Below are experts of layer 3 (counted from 0) of a mixture-of-experts language model. Rows are named router (the router's row for the expert), gate (a neuron's input weights, with its number), up (a neuron's input weights, with its number) and show model dimensions 384-447. Each number is 500 + 50 x the weight over its row's rms, rounded and kept within 0 to 999. Numbers have three digits each.
After each expert's rows: a language model's description of what the expert responds to. This comes from a sample of Wikipedia text that the model never trained on.

# expert 14
router:497459564515443423598466415531449453501523522570544428527449507432472525574511471463518511479418510575514463466554647415528464403577500568447498511539545475593399444454550446571562464504414597
gate0:478463515518589479494510556532538504517485481500561519507457424515499544491557526509447510470577439534448474503434511494554492471548406446533422536546447486519564483516496550525461476530531486
up0:458512530482413390558435535552520510411526457539434445426591475454510500556504517476487476476463542464485494377549568522536575575542535614447515408463528550419433534555494444468584477496595436
gate1:472510498433519562482565487514442315433490550540476525477422517675565531460432582503504488428532474465404474473498472428467493494588469513450480364491508519510514537561547486471541489524464383
up1:534535472479394479506487517567489465438484502463490547510493514526554518536471458587469555507490490521482601400511478531574551439448492494496552506446493467432604502516447612538458478510501508
gate2:481487470496539485512521494594526494523501454595478590497551539519484515533576558462505558433449555466393543436548501542517442518558459452437497564533552476536515400385534395471499422538483590
up2:549462473546542504554547435510521436444473549461508398456516557470495563568453541447493448481474536513458465460520549520552424490592439440423462593439582514463518543505530400475515469454430477
Plural noun endings and plural nouns such as people, children, books, chapters, writers, and the commas or parentheses after noun phrases.

# expert 27
router:512448476547585535573459434468461520531426426519568447489569544426616424474418440540453515448493518510462541558590521419479445441409426556497411517442459559420542536412533498444515528457516565
gate0:469564533529450414544514484520492482510417542489490453485487500494485431542583503492383441479499503469439456504469536456518567434522461469473527594485497577479456504485524506494450472519415568
up0:535438546607478432579473578514540505457480429496515491548408462493444487481438550492574499562486577505455431511512557537512540555530531515583481409500410540478391514546494465516500570591557550
gate1:487498524435506530523515439511509650573521469549490576439491535562571524525468455524495543435509502512467489461510461509458457583479432488565473484469525479460550541485477498424511509530560630
up1:557495490465443467555528457518412530506548475461552512445473484530533423462467507458433475484481594462502521505502548592537507477471490542519480562519417517463349446480530576501484505584533561
gate2:473521463391568577532543470428553549516580554549416503537528572475524540494466480595506526541464476571482496430536511486502445465503459533354481453478524378467476460514457484522410539437542495
up2:528453545459449604485454545445476517537505477610498439509486451471489533539615423556563565445410468515417591493510522388575526490470466456510444389388534488533479443532515435514519576500504476
Name pieces and labels in sports-results and election tables, such as Preceded by, Bronze, silver medal, Rockies.

# expert 44
router:452494529441540453522420450551577469556586438504575519496509436472453441493498541524512439445497579551424423542595608516553459554510468538450436492549447433490540428467528468562539530492507537
gate0:463493564511461514589430446502515576508474444431507454486457491455498478526575525483563483541548532504498478444508593485486577483529523444526565489496455457468532427420493573481542580459375562
up0:533455442578502558446512539459616448458523526525400529530540535459475479521572435590453461461449544520576457471366514608439530467489510467586413483429549552476499511476423576589588602532554436
gate1:503516543526499472496595580577530533471518489532383533468499480529395531490462550623501401525420476479487466579513363501544496520500489566474458527488559567446608520444528476565463517487597538
up1:419523542481529548514434502428398400405472444562481493478502561436491571503463486492496482532509509525484577548472550424531476423510475518523485508539456510488516448526442481606496489494517382
gate2:519480413473499548483549437535540484600549457564510517516412557536509451459542534516484524452528536469523415510521562484521465489458463420569548432595548540518423487413609423487499482447481449
up2:562484505477537540521498498540593603499479407489544558382492533502486505443450480427428496543540495518476501426598482384490505406452479519450474498455590383417482511588541493532490539390500575
Head nouns and suffixes in expository prose such as etymology, study, discipline, Institute, Department, often followed by of.

# expert 17
router:519576428408412496500466466472456543518516514449461547464479486573471525587424579442414505402492538578408446557543580452513501461428427464443465461499513542531479547484472504594486540491415519
gate0:490504526485484649579476463436491519609506512433482433496612426506566509355547458460572597457526523494521483522480511428572532426505395462498443458523567480489515562549467504533593442436506502
up0:522497421430504550350544535546525527510473526606544572585512521517532451418339546476521425447530436499571482526488628519560502479437586476478485562619449482510494472547499623539459421500498548
gate1:565391551485529550466486501437488409543351483472568510438495515473599597497555549608464526442489532510570471487560541548483484531564585484594531463401528522540553509530503587447559550518581510
up1:549533433529513486551476521590491431606448453609510558491521539551511482524578462491498466517452543480404402460441530493512426499505489479512606517574528507387514472570508454541508471504551540
gate2:522433497573501457512425506460556491479455399474445414517544537459441480455571536592520484527507478469431437439596570495415482507464510462577587585483537517520503457521535544509566497525448619
up2:515483504409518426443465481464434540402446460453487551471475509470433341568516488460439405592522478493414464379517524520485584522542454477573517452383511545524472456480435525574481423496390464
Sentence-final periods, closing punctuation and table bars, especially the empty cells after Total votes in election tables; also been, being.

# expert 10
router:475453398536416524568443393488495455581533574485509556455496453489507445525520467443534491441501533535444423614572530465443484496412412489484423577425552545424437494447521537492561540448566600
gate0:454511469474575497490492437415487559419411441569536422447491483479497539435466464580534488481458490501571549495506487405423475403524510611448504450583532418525441524488475535495514562489514545
up0:517532562462497522566428496545421494622474516570489492483562457509500565523463465511607504414521464571543500521476567551430479436494520493496520394522415490538505508478525476559425429553552504
gate1:504464528404508458463522412524513422504502436516498466504455477449471525499525519467496478488501524482520570453590503386478478605508511476408493557495479372520565501531498334486524471460424496
up1:590508479539399564484485470522507464460627451614605421462549401515562445478507447549575465461503498498500617527498519590476468537473524514565427498554521563509610457531483626525445422415438536
gate2:539558393520470472540498540515586507540531490464444612490500481508491483458516562481435435537549537583574453428528503478463540480462445565519530547553427481493491565551520505464586418520527536
up2:478560491534489507513428492534494449471491445452508563533483446476461546405473513444481471457515599521475527442471611491522468445462424557490502462572459508550403528578502392585387499564525473
Pipes, decimal points and cells in sports results tables, plus career verbs like served, serving, elected, scored.

# expert 33
router:497494479459579509546468415510553559559441427384425419523491546511500452457410598553419452465470570501470391484469567528445419464545530488471520541487577525440492460458455548536451558488507585
gate0:501548519453437431498461459531471567550483534481471452478469507496458528375484577430475578495493550469549526506572478525519539570512516610500461526473490570461527533495466478570568455541494512
up0:539432466467469519415481657482549346468437483580499527489552495487468532500593515478498428527552499463396485527424489506512507572590505506566502596493546474453557568505500504511525546584468608
gate1:481503443510492563499540485507558545411526606447410491507603464515430580455493535504430442543490506581558439507513481435538458475464487435539509553436504445526486549565476540385514432488455567
up1:654513560481528470537401459419497552522559487540469483526466441418531419490483470479568435559451494420452552366527456545472570426487434540531477440477527440508381498452515505540552372500505497
gate2:559440448423424388501595431540556524544542555489443475526515478439511539485496509485466477499426513524423462492592478595467520511485560518430487499464513447457448570569458575481583449478548501
up2:442543555404577506489552460492523549466435460519577555516550517531472481529435457543570491426515531475516506527496512450472483514508500492522548467547603461574536530553576494493520479499514462
Of in official titles such as Secretary of State or Defense, nationality adjectives like German, British, French, and pieces of Scandinavian or German words.

# expert 35
router:587535376436525484423508470504541470587399492478466384529574554555485538494559499572470440521479494479511521537494568454459454458509454455587396506508434542547480500528475492518540534512512393
gate0:483508594500447498560502508483520504517472593478526473446512485525523479501461457581438518464481412508457572558541550485468459518511566553433526564477479504551515565529499597504489540510551578
up0:495574540449504503514434493448489535510484572569538484499562505522546432442491463480495518513506465506479517551550562551523586525560535449465562581501586421509525482327503530516541494472538492
gate1:514578538472496490442484449553509449448488547483483450511514493506544487564455393508477530430462383500512462494520470508403538559433463501521406499528492471442592458442546475515568512464548555
up1:425518463449546509424610484409524471419508513434529445520474604552437555470513624459542456441401355466566583544526516457571480455497472519488484536468442487494480589499519474519521521478539395
gate2:531469540407451482483530544498453557581465546512576521519542513466451417503499467535458482512435589488478539499493536504522526485554487527540443439430512393606491548460453480453383523538524447
up2:547497602523526476539486522554562564464464416560463541558508468469514555468503433449475592530489526438453405517579472480511473514505492540636477438486507477419559563437388500454500466423383460
Table pipes after numbers, plus "It" and "species" in stub species sentences such as "It is endemic to Ecuador".

# expert 40
router:531575527446497387410606452488522532454448482566527537480451471470507516445459504505525528506602538489563444501519568572427584541534586540541520489536583510487555521568546425560476533526518489
gate0:436503531544511488523545348490457541541547500407616591538418530447459480517442569621629411468529524548514486555483525425489490486480468553501576545481537528543416560512462507520446563485489524
up0:532465406485542482543528432590517567510532506509513437522528522487429537438551568427479565506443581524499398348493557505431509449538470495467520545421480443447484429437520508434415463447482532
gate1:462480543522427473533594408409465489566482475479550546482419522482423422479564445511445564452497508491514448473471523502497480466528564552517399467494521456498563436483498435549440526543449541
up1:536449512509481495456531580516434505482567564479571502514588449551526488610488442442511503539574389516508402539470524583528609578571549468569561539506449455557543567490577533483428410386468532
gate2:560502543436511426465548389547487353542448441518541538434504609528543525421477516608556491430514539508523505509560527498532433527484613507505472487518640472432482584565558596461486481364531516
up2:479497500531526466498541505449510507519606467594507511527510562429486406556403575466350524484516510488478498480524459453377560590498459560504498527551520484502497443519476505499553585576391437
Biographical verbs and prepositions like joined, returned, moved, after, through, by, heading a phrase after he or was.

# expert 13
router:492465517575458585483551430584480408425535395462538502507543457510461546449515574551499458557531447469534454510493584554483491575599560419424458514457507547442530538435502551559523478521480463
gate0:419420446588548428492516469489608405559572531597476439448522489511541479500468494521598467436565509473493450425492476507536604448502532446518548490416503528484539551469515535485480514497490466
up0:437437430430461513488483553512587468379526548553516528537507488537527415487504435504530584451479456469498532534522518472486409562507515532508461422506627453471479476515525493513570431507511534
gate1:424547526509510450490586535478569483573364409457477476568456444500432519539424523486416495483550454536443476458465489444529527475499538496567453540482511377494512544443523502442442387535497395
up1:551542490485513518540469518485590507524490483512567490524471477518508517457497455471532508452515473453493441516511571537533525489542580587549477481453608525477470505427501501540476504529488471
gate2:542500592528593506416418416526481482547472429510490483479476482512552467409422474554529466502507527497553544589575473468452592525599560539469480559420440543523482546473574478426510487495540389
up2:492536513463600428553520488433501478557499492563446535516480419475479551498526501480461474531472602535542472420498522450541633468510474474529545489483580434463513554465476421442576409505535549
Capitalised place and person names and pieces in sports results, tennis draws and tables, such as San, Santa, Open, Grand, Philadelphia.

# expert 11
router:502525517523554477408537412511566465551423403487531484446443455530466497423573423566555449516509438505528486492519498407561422442505427497498560497463486486403487417424474563478532568435480556
gate0:434498549482525587501520377549559412518475501493483608539533540534444470478449429548521491542517525504505373432579525449464498566447505557464573491515528504507505458448505485557475537386585617
up0:496540458450547538442430615505428518512494510467420410568547546457553468461538551564364540515543485351456588550422523473484386558431506491545531548521582503513488467424414525540535500529510596
gate1:545477377459485482479527501526485451503461520437419538527478489493463540477506612574582507523478434427471519462512585556466431468487490452528398459573454459520437508418553468497553523506483516
up1:491480595563530461517419559494516488446502532451493510474599487446499447485579490450471503473527521622482545547490468565517519433438524564490427516455494463510549553549434520400461542449548463
gate2:613507529460594499506472532522464545494583549505467505513517545559511473528520497501458498495484555479496472507561536457493531478540537544517543574522542453514521523390533452496455509487472553
up2:538481529493486487419516482432559577455503541499468483501469507517535502482580470505496422524555528529512522533528538459530466444506549527531469462506504527513526420515482503490583495485520556
List-item dashes at line starts, table pipes, and country codes before athletes' names in tables, such as "- ", "| ", AUS, BRA.

# expert 22
router:544428508532475485474535545454422563519530490460533458424467437477544459487539511501508420487521548472495475607544455567585516529548571419536497515519461514369419487447460462460498492570534499
gate0:505533374453550426477528376547496511498484512452565484503503523443464446467463527519419549425562538582516389393531578484456427440565481464464544381539568486531478492481569497555647423522452580
up0:541492522539498463429501538403583483450584461465455452517522500449521414548513531433476440538474487527434470471573478499505383581496565514455620514549507428552511591578481536471482367475505464
gate1:610508527481526529471448525503456508472533558466451490471466518450473472378385354517488501422485480488440538441485520480513503482514554441553474411574500553541537563558547398446528465500530471
up1:413536504454422422597514601520529511502576470487463492463500513494515563476550486567536404502459537525503495520522452645594493558534484493441470559551536497459519487547405566533420587422508553
gate2:543512407565523625513526519480489397567470516516498566549513448461435536477485458526437501481448443498518542415533473470549524464558476629560416470479442462521566495435476418581502569498469445
up2:511487590419416548508436412429465482492634512620500476552532522577515511443499461577438523453453617521488485539526550494636517483443590590541447491370513463521420561547493489517549530416503537
Capitalized opening pieces of place names, streets and surnames, such as Park, West, Hold-erness, Sh-arma, often in geographic text.

# expert 15
router:428459408461597558416443417479516503442448518478440551443521516507468531461459390529496516486576499574532445575534499493489532577460429470531444466469498485390548413524536510460506486506572539
gate0:482417415548490399462507411463499475489539531589520492454518382496471343505523506652468491623484545486517495401535441471542441406650540522491500495526391518564480553483587500471439490495436555
up0:541488455457530559519500543525493567563480437407549440496489534593544547557583410476484469436413468521522519530473410508498556461498490500448494428552460517486407479363559507563425425578493489
gate1:531558498516559597467598533524485434568454505542546416467433493413476503522495530519463550470532497511505549459531538468460586498505511449471435469570545541451510475538596477538427552577505537
up1:580593505514503492489459528439526469470462515557466542471481515531513488452529519446427456624582430469558479420548510525500569507452481521514508523453557531598517549513483523520485511472522467
gate2:449471442502558539412489420507547567503478438484446409540520501435622487481494495472531449480546474528456431596578444510527510497428508557465461487476514407397518469554486416563545502493523466
up2:544528636501457531544523562591453377513544516466359480533512485566487545490487427508451456512443529471497527423492536435588521501569444454426513551401463642589402493455448475411570533483526459
Table pipes, list dashes and field labels in infoboxes and taxonomy lists, such as Superfamily:, Tribe:, Time zone:, Coordinates.

# expert 0
router:563545542514535570454451564505470497455416441482548469460441548442578556480491415521424514524545471491500465487508572449549550453522550491515490530543557510521436522434545423449550528464445612
gate0:524530532513444539512518515496516431486513554464423434495476408508456516474453539531497474488469466511563525485518552523543460490555410501504586523533441439507471505459507448538445488508450557
up0:495491519446597510540558564489508500441458453489495371446525573470536455494498520495456472560604512476507541521506464487465470483513472479598531564526507459471461574503548564421504511543457546
gate1:523512435482546514464576506555380409545542435433476494399526507494498541442512490541547594519530493495547564484520512511560477539509468587561526558514565495411467502523505427499563495555428451
up1:527462525540499536598454487532526477491498532519471618513496517503403506457420452465596471523511544468410421605484526546480554478528454473498500503479457521481433558377480523507433552469470502
gate2:536537515515634545450518493498519452569566488541475494479500502516529515594482472470477501516493502494593552529656508528495564402462607436465487476384424446543466454481558428509446444459593512
up2:522486465485423492519475471489418511591458509481499579484438420539647483382558508442460437445502490529458547498512481568544441521556476564546502506401563480501486558466478475521457536502512533
Pipe separators, line breaks and number cells in wiki tables such as standings, track listings and results, like | Team, | 2024.